{
  "num_hidden_layers": 8,
  "hidden_size": 192,
  "n_experts": 16,
  "experts_per_token": 2,
  "d_expert": 160,
  "d_shared_expert": 128,
  "hidden_act": "swiglu",
  "moe_layers": [0, 1, 2, 3, 4, 5, 6, 7],
  "router_score": "sigmoid",
  "normalize_top_k": true,
  "routed_scale": 1.41,
  "balance_loss": 0.000171,
  "balance_bias": true,
  "router_cosine_scale": 20.0,
  "router_bias": true,
  "init_std_router": 0.0215,
  "lr_router": 0.00186,
  "vocab_size": 16384,
  "norm": "layernorm",
  "norm_eps": 1e-06,
  "tie_word_embeddings": false,
  "optimizer": "muon_variant",
  "learning_rate": 0.00532,
  "batch_tokens": 131072,
  "max_seq_len": 1024,
  "train_tokens": 757700000,
  "max_steps": 5781,
  "dataset": "wikipedia_en"
}
Below are experts of layer 3 (counted from 0) of a mixture-of-experts language model. Rows are named router (the router's row for the expert), down (a neuron's output weights, with its number) and show model dimensions 0-191. Each number is 50 + 10 x the weight over its row's rms, rounded and kept within 0 to 99.
After each expert's rows: "comes before" lists some tokens at least twice as common just after its tokens as in all text. This comes from a sample of Wikipedia text that the model never trained on. Tokens count by the router's weight.

# expert 2
router:50 38 39 44 47 64 44 36 58 66 50 46 56 61 40 55 63 40 50 64 48 56 53 45 51 54 45 34 52 44 75 35 44 59 62 38 49 55 35 49 37 36 63 57 46 41 42 38 60 73 48 38 46 52 48 44 53 51 55 69 53 64 53 66 50 47 32 38 42 55 52 60 62 55 46 44 58 45 56 41 44 51 51 67 54 36 48 52 46 53 43 62 31 60 46 75 47 49 47 47 58 44 40 78 42 56 32 53 72 51 43 53 52 62 46 55 52 30 39 50 40 42 45 75 47 48 52 54 47 42 39 42 54 33 68 59 53 49 61 37 53 59 53 45 24 41 69 48 36 58 45 51 31 42 54 50 53 62 58 44 60 60 43 63 55 47 45 35 48 45 41 62 63 47 56 61 40 46 57 40 50 43 51 44 68 47 39 49 39 35 51 71
down4:44 55 55 53 63 48 60 61 62 59 46 46 51 54 52 57 50 54 51 50 71 57 50 42 58 45 34 57 51 49 43 55 57 41 49 44 60 36 49 40 61 41 48 59 61 43 36 27 36 40 58 45 54 50 45 63 47 40 48 39 50 69 28 40 51 41 63 45 51 48 44 56 40 51 48 61 54 36 38 57 54 46 58 42 44 65 52 44 37 59 62 45 39 66 55 61 59 44 40 46 54 55 25 64 64 56 49 58 49 55 62 50 52 46 56 58 76 46 51 46 58 45 33 53 32 53 41 47 52 40 56 55 58 43 42 55 45 47 60 64 45 57 56 39 29 63 25 49 32 44 44 46 74 49 33 50 37 46 64 60 54 67 60 47 46 46 63 38 49 48 58 48 29 48 44 49 42 70 57 62 60 28 51 48 63 26 45 64 28 67 56 54
down5:42 42 46 60 58 35 52 53 66 55 52 48 53 45 62 58 43 52 52 57 40 53 54 39 67 30 33 70 54 44 43 42 69 46 32 51 60 40 61 48 56 39 55 42 55 28 55 51 53 50 57 50 54 62 42 54 32 69 64 71 44 45 56 37 56 46 63 46 41 51 59 52 56 40 51 45 53 53 39 41 62 51 43 46 54 37 69 43 44 36 46 62 44 62 63 44 58 56 43 60 56 55 58 28 37 41 43 51 52 33 44 52 45 38 44 59 62 59 47 47 52 55 46 34 47 41 54 48 36 53 48 44 55 60 42 45 44 34 46 37 75 49 55 70 67 46 54 45 86 44 49 58 43 40 55 38 63 54 66 35 46 44 58 65 60 41 56 55 41 50 53 41 53 48 47 48 33 43 67 72 55 53 47 45 39 55 39 31 63 56 38 51
down6:46 55 52 60 66 57 38 57 42 33 44 65 50 49 66 62 54 58 74 59 45 52 34 54 49 47 49 52 43 37 55 53 63 57 49 66 40 47 50 49 51 61 40 45 46 61 66 44 57 58 28 51 35 34 60 51 57 59 56 38 42 46 35 30 63 58 59 45 51 40 55 58 36 40 44 50 62 44 43 51 52 56 59 44 68 57 59 42 52 72 40 45 35 68 55 61 57 47 44 36 59 46 45 36 45 42 37 40 38 51 36 46 43 30 43 64 50 49 54 58 52 47 63 56 61 54 42 71 47 45 35 55 56 58 37 51 69 50 44 41 46 59 40 60 51 51 50 34 50 27 28 49 31 69 48 53 48 34 59 38 37 48 44 55 56 37 49 32 46 53 65 45 56 46 61 43 42 55 65 71 62 49 41 54 55 59 54 57 44 46 68 58
down7:58 46 50 47 49 61 56 61 60 65 50 62 63 42 58 49 39 45 55 42 39 51 48 41 51 54 48 75 35 51 52 21 63 53 61 67 40 54 47 34 44 56 32 53 42 56 51 57 35 50 26 44 62 38 51 55 32 60 42 62 66 54 75 47 44 52 43 57 51 50 42 43 55 55 47 47 53 61 45 44 35 52 59 41 47 41 57 46 58 29 24 69 42 53 40 61 41 46 60 37 51 50 66 44 49 59 44 59 62 58 62 45 50 67 63 29 37 48 57 74 36 49 43 52 43 48 55 59 43 47 53 48 47 50 62 47 30 63 53 45 44 56 26 47 52 53 53 51 39 65 48 43 65 54 63 50 49 54 57 52 50 45 51 37 33 34 55 45 58 50 50 50 44 33 53 45 56 46 50 54 51 46 57 67 78 57 42 42 49 38 48 67
comes before: " |", "8", "4", "7", "3", "9"

# expert 13
router:54 41 42 53 50 50 77 38 54 53 43 59 52 68 52 47 44 51 35 44 46 30 58 57 52 61 32 24 59 51 64 51 56 56 57 39 50 54 52 38 62 35 41 73 34 54 59 32 62 42 46 49 56 59 56 48 42 44 61 57 33 32 48 50 47 47 44 29 44 58 39 62 68 52 58 60 48 50 45 39 56 46 56 65 49 54 40 47 39 55 42 63 36 46 48 63 62 61 54 54 52 50 51 80 63 37 43 56 40 53 63 45 55 58 78 45 49 37 50 36 57 51 68 56 47 45 64 56 38 32 36 42 58 58 60 41 62 61 61 46 52 47 55 49 37 58 51 53 50 44 43 40 52 62 47 36 62 57 46 52 72 41 52 49 37 44 34 43 42 55 41 45 40 41 37 51 47 58 27 51 41 54 51 39 62 63 59 55 44 48 61 46
down4:50 58 44 50 64 57 46 57 65 52 47 44 46 38 55 46 39 44 38 47 68 52 49 39 45 49 51 48 18 66 41 50 54 57 27 38 47 44 42 48 44 36 52 51 58 76 48 69 63 53 58 63 53 63 51 58 49 52 60 69 58 57 61 63 38 51 52 26 48 48 56 36 36 51 40 52 54 31 57 32 50 38 63 48 71 46 52 39 50 45 50 49 52 50 48 40 57 42 60 56 43 59 52 31 43 53 53 58 74 38 42 51 54 51 51 59 49 62 52 49 60 63 50 47 55 55 46 67 61 45 55 52 53 44 55 43 61 35 55 55 52 33 54 69 29 61 43 46 45 66 41 47 39 54 42 57 56 45 30 36 28 58 51 40 42 59 69 36 63 51 43 39 54 73 59 41 38 57 58 40 42 59 49 44 44 36 45 48 59 51 38 57
down5:57 57 40 52 39 41 61 52 70 49 36 49 57 55 41 51 55 52 57 48 44 43 52 67 53 42 24 59 57 67 61 37 49 50 47 62 31 35 58 48 31 39 41 37 64 47 34 52 62 67 58 50 59 64 49 39 58 30 54 40 46 41 51 44 46 43 37 53 39 53 47 57 55 55 44 51 51 60 32 41 52 56 48 48 49 42 39 38 53 49 53 49 58 53 61 57 52 56 43 69 50 27 57 52 69 57 55 50 45 57 60 54 50 60 30 50 68 55 51 44 55 58 49 39 41 46 58 42 39 68 40 37 63 56 43 38 23 50 46 38 48 43 63 59 27 57 61 80 56 67 52 52 61 51 51 53 52 52 51 61 51 58 41 47 38 46 45 61 58 65 54 69 54 48 55 55 51 37 37 66 39 57 59 36 37 34 65 39 35 44 51 49
down6:41 54 45 34 52 42 39 45 47 52 57 47 62 45 45 53 46 46 40 50 63 46 38 38 47 42 53 55 38 50 53 43 48 21 43 32 31 39 43 68 48 60 54 50 65 60 29 60 45 71 58 48 73 46 71 47 47 62 33 39 29 59 58 70 65 47 58 33 34 56 49 42 38 57 41 51 35 42 59 69 63 54 63 56 67 58 48 49 58 57 50 43 50 44 47 58 61 63 47 41 55 66 61 56 68 35 42 60 61 45 46 40 46 38 42 56 51 71 40 52 70 47 46 59 47 41 39 46 66 32 39 42 49 64 44 44 49 51 61 47 44 53 53 46 51 41 43 44 47 61 37 46 41 57 65 45 49 60 40 62 44 35 58 49 37 52 59 55 54 58 57 37 55 50 58 50 54 50 67 40 53 66 48 60 48 38 36 56 47 68 40 57
down7:59 53 34 57 48 73 53 43 43 46 30 44 51 38 44 55 62 44 36 67 23 62 43 44 57 60 56 51 59 41 41 61 52 68 41 33 67 34 51 39 40 44 33 60 41 60 65 33 41 39 43 60 40 36 37 49 57 35 72 48 50 48 32 31 44 58 67 61 44 64 50 66 47 38 49 49 48 61 57 28 62 50 59 49 61 49 50 44 57 61 48 52 61 55 39 51 65 46 60 53 49 35 60 62 56 52 63 53 52 42 60 38 51 30 52 44 65 36 57 52 53 57 50 56 45 48 59 58 45 63 51 35 39 46 44 55 54 60 41 50 39 49 49 62 39 64 45 35 31 57 65 47 45 51 47 38 55 44 66 42 66 46 53 46 42 67 56 46 39 55 62 67 65 44 50 58 49 57 47 46 51 55 50 45 29 51 52 58 57 49 59 35
comes before: "\n", " the", " The", " to", " by", " a"

# expert 4
router:66 34 25 38 51 34 54 42 65 64 42 58 58 49 58 43 48 28 51 42 49 20 53 65 60 62 51 45 62 64 58 46 58 42 53 35 38 67 46 52 43 48 59 57 53 62 46 42 55 43 53 51 61 58 57 42 55 48 56 57 33 30 49 53 46 58 42 56 50 63 38 59 56 45 47 60 37 57 59 53 36 42 45 72 60 64 37 55 48 63 41 60 57 51 34 56 63 46 55 39 44 65 37 40 57 44 55 40 53 60 63 50 50 61 40 48 49 22 55 58 54 65 37 49 38 56 57 55 52 54 46 57 49 51 67 48 59 62 57 42 35 39 46 36 62 58 60 42 53 43 50 66 41 55 53 61 49 49 41 35 42 37 50 43 52 46 17 54 25 45 53 53 33 46 51 50 60 60 56 46 35 52 51 51 68 56 48 43 48 62 45 59
down4:62 46 67 53 42 53 52 52 63 62 38 50 45 36 45 37 55 46 52 47 65 41 69 48 36 42 41 57 52 65 38 61 57 61 40 52 39 49 56 37 56 48 30 55 49 64 42 41 77 53 44 49 56 42 52 52 48 40 59 56 44 48 43 35 61 41 39 54 45 45 34 58 56 42 58 60 52 48 51 46 61 44 67 61 66 53 67 60 48 49 25 53 40 54 39 51 43 43 36 67 35 27 58 59 27 56 32 55 56 33 51 45 61 54 45 63 39 47 46 48 47 50 75 83 54 43 72 52 54 60 43 60 47 43 71 49 49 33 45 58 43 46 47 42 47 54 51 45 45 50 60 44 45 49 51 46 38 33 44 53 64 58 45 49 55 51 67 53 58 55 35 49 54 49 59 32 50 63 43 59 63 57 39 64 45 38 43 39 47 51 60 36
down5:42 53 54 66 56 59 58 42 34 40 54 37 52 55 28 43 57 61 29 47 48 28 57 57 57 76 63 55 40 41 48 32 28 66 48 46 51 24 62 68 52 56 41 53 63 40 51 53 47 51 77 58 53 55 49 41 61 55 55 36 51 46 38 35 44 40 37 59 56 39 64 45 59 42 55 51 26 63 57 62 33 41 42 50 42 34 47 45 52 59 65 38 63 33 52 48 52 56 55 52 42 59 56 49 58 46 53 64 43 56 56 44 53 54 45 54 53 53 65 54 39 27 57 63 64 47 24 39 39 65 56 46 32 58 41 52 44 49 47 56 48 46 45 79 50 50 58 61 45 43 58 43 65 53 49 53 57 49 55 67 54 42 52 40 61 49 59 49 58 51 58 58 45 47 49 45 50 54 54 58 38 45 55 39 42 56 49 51 55 31 48 50
down6:28 43 30 55 59 44 70 57 63 41 49 46 56 62 59 51 51 28 73 51 52 50 61 55 48 49 58 56 49 43 38 43 37 49 54 54 55 56 54 49 60 58 66 49 35 44 49 56 54 50 45 57 45 48 59 32 22 44 55 51 42 40 69 53 58 58 59 56 35 58 39 51 47 55 29 59 45 61 38 43 61 53 57 50 37 37 60 61 62 48 54 63 53 42 63 48 55 46 58 60 53 46 53 59 46 54 50 33 64 29 32 53 49 63 44 43 39 44 51 53 72 78 40 54 53 58 37 39 61 40 65 47 51 43 23 53 43 64 61 49 57 45 56 34 72 47 54 44 55 53 33 54 52 45 45 62 48 50 44 47 44 41 55 52 35 61 39 54 69 53 49 49 39 57 45 40 65 43 50 38 61 51 39 47 51 36 43 36 32 63 51 55
down7:39 55 45 44 56 63 62 61 72 65 41 62 66 46 20 45 48 75 51 49 54 57 59 46 61 52 39 36 52 50 57 49 55 28 51 58 37 50 43 56 68 52 52 47 48 41 69 42 60 50 35 54 49 48 39 67 48 59 47 42 48 51 56 42 57 43 38 66 44 52 49 41 29 56 46 63 48 35 43 62 33 59 47 52 33 57 49 48 55 43 32 46 40 51 45 65 46 69 56 42 49 56 66 51 48 35 51 44 38 34 45 41 53 64 46 46 52 44 34 55 32 67 56 60 54 47 55 45 54 45 55 53 41 45 37 55 45 55 63 64 50 50 58 43 72 60 49 38 44 51 66 53 60 69 45 57 48 56 36 52 48 25 41 47 41 49 45 44 44 42 28 55 55 57 48 71 58 55 45 61 54 58 57 49 60 66 42 50 24 37 59 48
comes before: " the", " a", " his", " he", " which", " an"

# expert 1
router:65 46 38 49 48 53 43 28 56 70 58 72 46 58 64 52 47 42 42 36 56 50 42 53 56 62 44 25 64 43 49 49 49 34 46 52 45 51 43 31 60 42 50 52 47 68 49 35 58 54 30 38 46 77 46 55 46 52 44 49 55 68 24 54 58 44 58 48 53 56 50 47 46 64 51 64 37 54 45 62 63 53 49 46 56 42 54 42 37 70 36 48 47 62 32 63 68 53 36 61 39 56 31 44 43 49 27 50 73 51 61 50 44 70 57 63 48 41 60 45 50 42 45 64 29 59 48 54 42 37 54 52 75 47 43 48 46 59 59 62 60 51 57 46 40 61 48 33 45 57 44 54 35 49 51 58 47 56 46 56 52 54 42 59 51 51 50 37 21 46 55 46 46 57 43 62 48 64 58 38 47 51 48 51 56 41 41 44 51 50 52 40
down4:52 51 46 60 47 59 56 47 56 43 56 52 50 34 48 32 49 43 40 59 62 68 49 38 60 45 57 41 45 57 49 34 59 34 54 39 41 51 53 44 39 36 49 57 50 40 54 32 46 47 46 48 49 63 49 44 68 47 58 63 46 61 44 45 52 29 53 57 58 54 64 31 57 56 48 55 74 56 51 52 56 47 54 64 55 62 41 56 61 43 55 54 49 66 45 42 53 57 52 46 68 36 50 56 59 42 36 33 45 55 44 50 68 43 48 59 68 44 50 47 61 62 68 43 66 38 58 52 31 53 40 31 51 42 46 26 47 53 52 44 53 60 59 61 58 49 60 37 39 46 52 41 44 68 39 55 49 36 57 29 43 45 46 56 62 47 43 65 52 46 37 39 32 55 71 35 57 58 29 61 74 62 56 42 27 36 66 44 43 59 47 49
down5:34 53 46 47 71 74 48 61 49 48 35 46 40 62 52 51 48 39 55 64 51 54 67 44 69 53 61 42 44 49 52 48 32 38 55 29 52 46 59 47 47 44 40 56 70 69 41 59 65 48 56 53 47 50 50 51 65 51 49 48 39 66 52 52 24 54 56 59 46 53 45 41 31 47 59 36 39 48 46 69 55 49 67 41 42 48 64 59 65 60 59 38 48 35 58 52 67 59 41 50 54 57 47 56 40 39 41 43 54 46 39 46 58 40 52 52 57 47 46 44 60 46 48 70 46 42 48 35 50 63 70 72 44 35 40 73 36 60 49 57 59 40 57 43 40 39 60 46 52 67 59 52 46 42 54 45 52 62 61 58 61 58 53 42 41 62 46 46 50 48 50 52 38 38 38 62 57 35 53 36 48 49 40 23 43 44 41 54 27 47 38 46
down6:54 44 50 59 40 47 51 36 61 46 60 41 61 35 58 43 52 42 56 62 49 58 44 54 55 48 63 49 39 64 51 58 34 57 66 38 39 46 43 42 50 54 54 44 55 62 43 65 52 52 57 50 59 33 53 51 48 54 51 43 54 39 47 35 53 69 47 38 46 52 54 38 61 54 56 51 41 47 60 31 32 48 45 63 62 46 44 38 48 33 50 64 58 36 42 57 53 47 31 54 53 45 70 21 35 66 54 52 37 46 33 27 53 29 45 59 56 63 44 61 70 65 39 37 67 43 58 66 52 41 61 51 27 50 65 48 46 51 47 39 41 52 42 53 42 43 64 54 37 59 68 45 57 53 43 64 61 51 63 40 50 46 65 47 39 58 40 42 63 55 44 55 58 50 44 53 54 52 45 39 46 57 71 49 33 56 61 59 40 42 56 78
down7:66 56 49 54 30 30 60 53 50 41 29 61 63 45 58 40 63 29 36 34 59 52 45 58 38 47 28 60 61 54 45 47 41 61 45 64 48 58 59 41 57 69 45 47 66 45 57 32 51 50 58 51 56 45 56 56 45 20 50 40 46 42 45 62 72 47 31 41 58 39 41 61 43 66 44 39 63 51 44 58 56 54 39 57 59 34 41 44 48 50 36 51 47 43 41 47 46 68 48 50 59 46 54 55 63 62 65 44 43 58 47 48 64 46 57 58 43 43 42 59 49 50 55 49 53 44 45 35 57 38 58 42 55 50 73 34 74 49 52 70 51 41 53 41 45 58 55 41 43 42 49 34 61 71 51 40 62 63 62 55 57 44 55 55 38 45 54 53 61 44 41 45 53 63 44 61 55 36 50 39 58 42 58 51 37 43 73 36 55 47 47 46
comes before: " of", " in", " and", ".", " for", ","

# expert 14
router:49 24 46 49 48 50 54 44 60 65 29 53 52 58 54 52 40 46 56 41 37 23 59 63 43 61 39 53 51 42 64 64 52 38 46 50 28 54 39 44 49 47 49 44 57 51 36 37 54 46 50 23 54 61 56 47 44 30 71 62 42 57 53 60 49 48 54 54 44 56 36 51 54 40 51 53 42 47 57 55 58 41 66 66 55 32 58 48 48 64 31 51 58 56 54 63 61 49 54 55 59 52 37 51 42 50 34 39 45 78 56 44 37 54 46 63 51 31 52 47 41 54 54 68 40 65 50 45 47 60 58 59 56 60 45 52 52 81 56 61 44 43 69 62 35 47 39 58 52 55 59 39 46 37 56 48 52 63 45 47 51 54 47 53 60 45 56 34 49 55 52 44 45 40 33 52 35 79 42 55 41 51 54 40 52 70 64 35 53 41 45 51
down3:52 66 56 65 47 53 58 64 46 55 39 60 20 61 44 47 67 64 50 52 41 46 55 48 50 33 50 43 52 46 50 51 58 48 47 69 51 51 62 42 32 49 53 48 46 53 51 41 26 60 49 24 51 54 54 48 48 50 46 59 50 42 39 46 63 45 47 48 48 47 53 48 50 76 58 38 34 51 50 37 23 47 50 43 60 42 50 60 43 43 48 64 56 38 44 44 57 55 23 64 55 44 53 68 53 46 51 72 53 39 76 32 59 50 70 37 55 43 65 40 56 44 48 66 61 38 52 48 45 55 55 52 35 50 44 46 74 44 32 54 50 44 55 39 75 50 50 28 39 46 53 75 61 50 50 49 55 47 64 42 47 60 51 39 41 56 47 37 60 46 55 44 65 40 46 63 51 56 54 38 50 57 44 45 49 58 55 43 48 52 47 50
down4:56 55 49 46 56 53 56 51 57 38 55 47 61 49 40 55 42 56 64 43 22 49 49 54 34 24 46 36 37 61 57 31 53 62 53 55 38 66 50 48 58 38 59 45 50 61 73 34 57 52 46 67 56 61 49 39 34 58 35 48 56 31 32 70 70 48 47 49 49 49 36 45 60 49 41 60 46 40 47 56 62 48 30 54 55 39 38 53 47 42 55 47 45 52 49 66 50 55 46 49 55 43 40 68 45 57 52 46 40 48 57 42 56 41 53 54 67 47 54 49 52 46 37 52 47 53 55 46 49 31 47 35 54 32 50 48 72 54 39 55 73 56 40 27 61 51 47 46 37 57 62 48 46 64 27 44 46 49 53 59 56 63 51 50 48 56 57 46 51 47 52 52 46 52 44 45 70 65 39 69 53 87 46 55 58 40 44 45 57 62 52 45
down5:41 44 55 55 53 51 48 52 64 45 55 55 34 47 44 40 43 72 47 62 49 50 37 41 46 36 58 64 49 48 53 55 61 30 56 57 50 56 39 39 48 38 58 43 51 47 60 53 48 46 51 41 68 52 34 36 46 57 54 36 60 65 77 56 63 54 39 55 58 39 39 58 44 39 42 50 59 55 31 67 45 54 58 52 42 51 49 51 44 42 33 42 46 57 39 69 59 44 48 59 62 52 39 76 65 46 41 46 47 45 64 45 40 57 48 71 43 54 43 59 60 41 35 55 57 37 53 41 45 32 47 60 21 45 41 34 50 54 39 74 49 31 58 41 59 72 61 72 54 59 48 57 43 44 46 39 34 54 43 56 48 54 55 53 58 56 51 48 55 43 40 60 52 61 72 64 43 48 51 47 56 64 48 39 51 37 47 49 35 40 39 67
down6:28 37 44 51 62 60 48 38 49 52 73 46 58 59 35 27 50 50 45 31 14 46 34 56 57 43 51 53 60 42 35 40 43 59 50 52 53 48 50 60 53 37 46 49 57 84 42 54 56 58 40 51 44 55 37 52 60 51 53 67 58 47 53 50 44 39 53 55 58 41 65 63 38 62 45 51 45 55 53 55 64 41 49 41 60 51 59 56 45 41 62 63 31 56 53 52 67 60 42 48 57 54 45 52 56 42 68 59 44 62 48 35 50 53 46 39 58 55 52 47 58 53 41 66 39 52 43 36 45 47 41 48 67 37 59 53 52 49 51 49 30 61 48 48 54 46 58 59 59 47 45 55 52 35 51 44 55 42 70 42 55 38 42 49 41 47 42 47 54 59 62 43 66 40 29 46 63 59 66 33 35 22 49 57 54 66 53 45 53 57 69 50
comes before: "\n", "-", "|", " ", " 0", " 1"

# expert 0
router:58 39 56 52 56 41 34 20 49 62 58 60 58 63 60 36 46 47 51 34 61 56 51 70 56 53 46 45 51 51 49 58 40 37 41 50 43 53 38 49 57 44 66 44 52 60 41 17 58 50 50 58 54 69 59 51 39 53 72 30 52 49 49 55 43 57 59 38 52 51 41 45 65 56 57 55 45 39 35 63 60 46 42 64 58 55 62 65 28 50 39 47 55 75 26 53 54 55 42 49 50 53 48 48 47 54 24 43 62 59 54 55 60 57 60 51 38 49 61 43 46 44 34 52 36 48 47 45 54 37 43 45 67 62 51 48 59 62 67 51 43 47 50 49 46 49 49 37 55 29 45 57 42 51 43 58 45 70 48 39 44 60 47 63 40 45 24 44 38 55 48 39 36 62 42 77 55 58 48 49 44 58 50 41 47 55 46 45 67 53 52 54
down4:55 43 46 55 35 60 35 61 37 58 37 44 38 36 54 53 61 52 50 42 61 41 27 18 42 49 47 58 42 46 44 48 40 58 39 42 56 46 49 49 40 54 49 59 53 75 53 42 43 60 57 57 52 34 50 52 36 54 46 49 42 46 25 66 43 38 36 63 51 50 48 60 47 55 41 52 35 51 68 49 59 50 47 70 57 47 78 35 38 60 53 54 29 37 41 46 53 46 65 54 44 52 52 58 55 50 69 50 48 60 60 45 56 45 56 54 64 57 69 45 47 55 57 42 64 51 48 62 45 60 58 48 38 61 67 63 33 48 64 59 59 43 42 45 55 67 35 43 59 62 56 50 46 39 56 41 47 35 47 56 51 38 44 52 37 41 58 46 64 50 51 60 54 38 31 72 55 60 47 58 56 62 46 57 27 44 37 56 49 48 66 51
down5:44 57 43 46 58 62 51 63 60 39 57 44 59 52 59 45 64 57 52 55 55 58 39 39 57 46 44 57 45 66 45 41 45 57 61 69 49 45 40 60 64 57 42 69 41 57 59 42 35 44 67 45 57 49 60 50 18 46 51 40 51 58 72 73 53 41 39 41 47 60 41 54 67 47 44 61 53 31 73 64 42 33 47 43 54 54 54 42 47 53 41 48 30 39 38 62 48 50 45 37 56 68 55 33 29 53 38 43 44 49 51 55 47 47 47 25 48 31 52 71 49 59 37 43 51 38 46 54 46 61 43 46 45 74 49 47 56 63 58 48 50 66 25 53 63 56 45 61 53 56 36 55 45 58 39 52 51 56 38 53 48 54 43 46 58 46 56 46 47 43 53 63 38 65 41 44 49 37 53 46 56 51 44 57 37 53 57 54 70 38 36 63
down6:46 56 56 34 46 64 45 56 49 43 46 51 43 47 59 49 69 41 67 63 48 38 52 47 41 58 44 47 51 41 44 44 72 52 64 31 48 65 53 41 49 54 39 50 34 60 59 64 41 68 48 39 49 37 53 41 66 51 50 37 55 56 76 46 57 59 66 59 39 65 49 66 41 50 63 42 53 40 50 76 58 37 58 37 61 31 56 52 56 48 41 59 57 61 57 52 64 69 52 46 48 40 45 41 39 58 48 40 54 48 46 48 54 42 48 42 39 51 55 48 52 47 54 68 51 30 56 50 37 44 63 47 50 47 46 28 48 54 47 33 43 46 46 71 48 40 44 53 61 53 28 55 53 33 33 40 67 48 67 45 34 64 57 53 32 52 60 34 31 51 71 37 43 44 53 40 49 41 49 56 53 67 51 51 52 46 53 62 34 56 50 55
down7:63 45 61 54 22 43 36 33 49 59 66 42 55 56 43 35 43 63 43 31 45 59 58 50 48 49 61 52 46 55 52 67 60 53 47 71 43 61 47 47 58 61 50 63 57 39 68 40 55 42 48 42 48 28 46 35 50 44 44 59 59 62 47 59 69 49 45 46 71 59 61 45 50 62 38 65 55 53 44 59 44 36 54 53 50 53 51 50 50 34 53 37 43 32 62 50 45 44 44 47 58 43 32 50 56 43 60 41 40 40 53 43 43 46 52 54 37 35 32 50 48 44 35 72 54 44 57 39 56 35 55 57 53 44 66 56 55 64 66 43 51 68 50 38 40 45 55 49 51 63 51 41 45 60 54 54 49 52 46 39 43 61 54 42 61 47 54 49 51 38 56 30 32 53 44 65 38 39 61 40 53 49 54 47 67 73 73 47 77 49 38 42
comes before: " of", " and", " in", ".", " for", " to"

# expert 8
router:51 48 42 40 60 51 35 56 60 71 51 57 55 56 35 48 66 51 58 34 55 37 48 61 44 65 39 43 62 60 40 38 33 42 60 57 58 35 29 53 41 48 60 57 57 53 33 48 64 56 54 35 41 50 70 40 53 47 80 64 33 65 54 45 55 63 46 47 32 49 44 45 55 49 46 44 41 48 61 56 40 52 43 60 68 48 65 48 39 63 47 61 41 53 50 58 47 40 27 60 37 56 47 70 43 61 49 51 64 51 59 50 39 41 58 42 38 42 62 43 56 58 54 74 37 53 50 72 49 59 62 62 53 51 41 49 45 52 50 40 39 54 62 49 44 53 39 48 34 57 63 61 43 38 47 65 34 44 34 61 61 43 43 58 39 57 43 51 31 35 46 45 54 43 46 49 56 58 32 47 45 51 67 41 58 50 50 34 53 47 52 39
down3:54 49 58 56 62 70 54 64 71 55 54 57 55 47 48 45 58 52 50 58 42 29 37 55 48 52 62 53 61 49 58 49 58 53 59 53 48 39 59 38 71 46 30 46 46 55 33 49 36 53 49 40 29 61 30 54 46 50 42 49 38 37 51 57 44 45 64 49 48 51 39 49 65 45 47 41 63 52 47 65 64 41 45 52 59 45 53 38 50 54 60 48 66 46 32 56 40 57 40 37 57 31 55 46 46 57 68 42 37 22 66 56 51 62 38 49 47 40 43 56 52 64 50 36 43 53 50 57 54 64 64 70 56 59 46 59 52 43 53 53 52 53 53 49 29 58 48 50 41 45 43 39 54 37 56 81 69 48 57 33 60 66 47 57 45 52 55 39 35 42 67 64 58 52 38 58 46 41 46 51 57 26 34 28 52 47 46 54 39 40 54 52
down4:52 50 40 71 52 55 37 54 56 66 39 45 61 58 51 44 36 61 50 59 42 77 57 64 66 50 51 73 51 60 39 36 64 45 58 63 43 63 36 45 64 61 52 65 58 52 50 55 59 67 27 48 52 39 49 56 38 61 54 51 48 44 52 27 36 69 51 49 41 52 48 68 51 46 42 43 48 45 58 65 57 50 39 44 38 45 44 49 38 38 49 56 53 65 40 31 43 39 69 58 48 55 48 50 54 33 36 35 47 34 60 41 33 49 39 45 48 50 34 40 47 44 62 29 57 58 38 58 37 41 48 50 37 40 45 38 54 62 58 62 57 54 52 36 43 58 58 59 57 55 50 58 65 46 56 34 45 52 44 64 65 53 58 47 49 50 36 36 50 30 50 55 49 61 53 54 48 40 50 58 56 48 49 75 55 32 50 58 56 45 49 38
down5:58 79 57 59 58 53 49 46 55 46 73 44 50 47 71 59 61 45 62 60 49 65 26 50 46 50 50 54 63 30 51 40 34 39 42 63 54 50 62 63 57 62 68 60 42 49 38 60 52 55 60 36 37 41 56 56 59 54 48 48 51 43 42 53 63 40 36 51 57 33 50 38 57 40 49 43 50 37 55 44 46 58 50 60 63 42 61 48 38 63 43 57 45 46 45 63 47 56 34 51 52 52 56 48 57 38 40 50 54 58 49 84 44 41 51 42 62 34 37 44 36 45 49 20 42 55 49 49 56 48 54 48 53 50 71 50 46 48 66 49 48 40 53 48 50 53 34 47 46 49 39 60 49 49 59 56 61 65 53 48 47 72 56 60 50 31 40 59 35 42 54 56 39 46 45 46 53 23 38 32 64 40 61 54 39 38 39 62 50 50 41 45
down6:49 55 47 47 62 66 49 52 53 34 64 47 48 40 40 60 55 48 49 58 26 60 24 47 32 63 51 34 63 43 40 48 59 56 55 47 65 42 49 29 48 41 46 44 54 64 47 61 51 43 71 58 60 46 54 47 49 42 54 60 67 53 32 52 59 51 38 70 48 46 50 38 69 52 65 67 59 48 50 56 32 43 43 34 59 45 49 41 34 63 49 53 50 44 50 46 46 55 48 40 50 35 48 29 43 46 33 65 57 57 36 44 50 49 67 47 59 44 51 73 45 64 54 55 63 49 69 23 58 64 57 67 35 58 43 66 34 46 58 45 31 55 56 59 40 63 61 58 35 50 54 45 44 38 46 58 61 49 42 52 46 53 46 52 51 50 51 46 47 45 58 46 54 52 52 63 48 29 62 61 40 54 46 46 61 41 50 61 52 35 44 37
comes before: "|", "\n", "The", "In", "==", "-"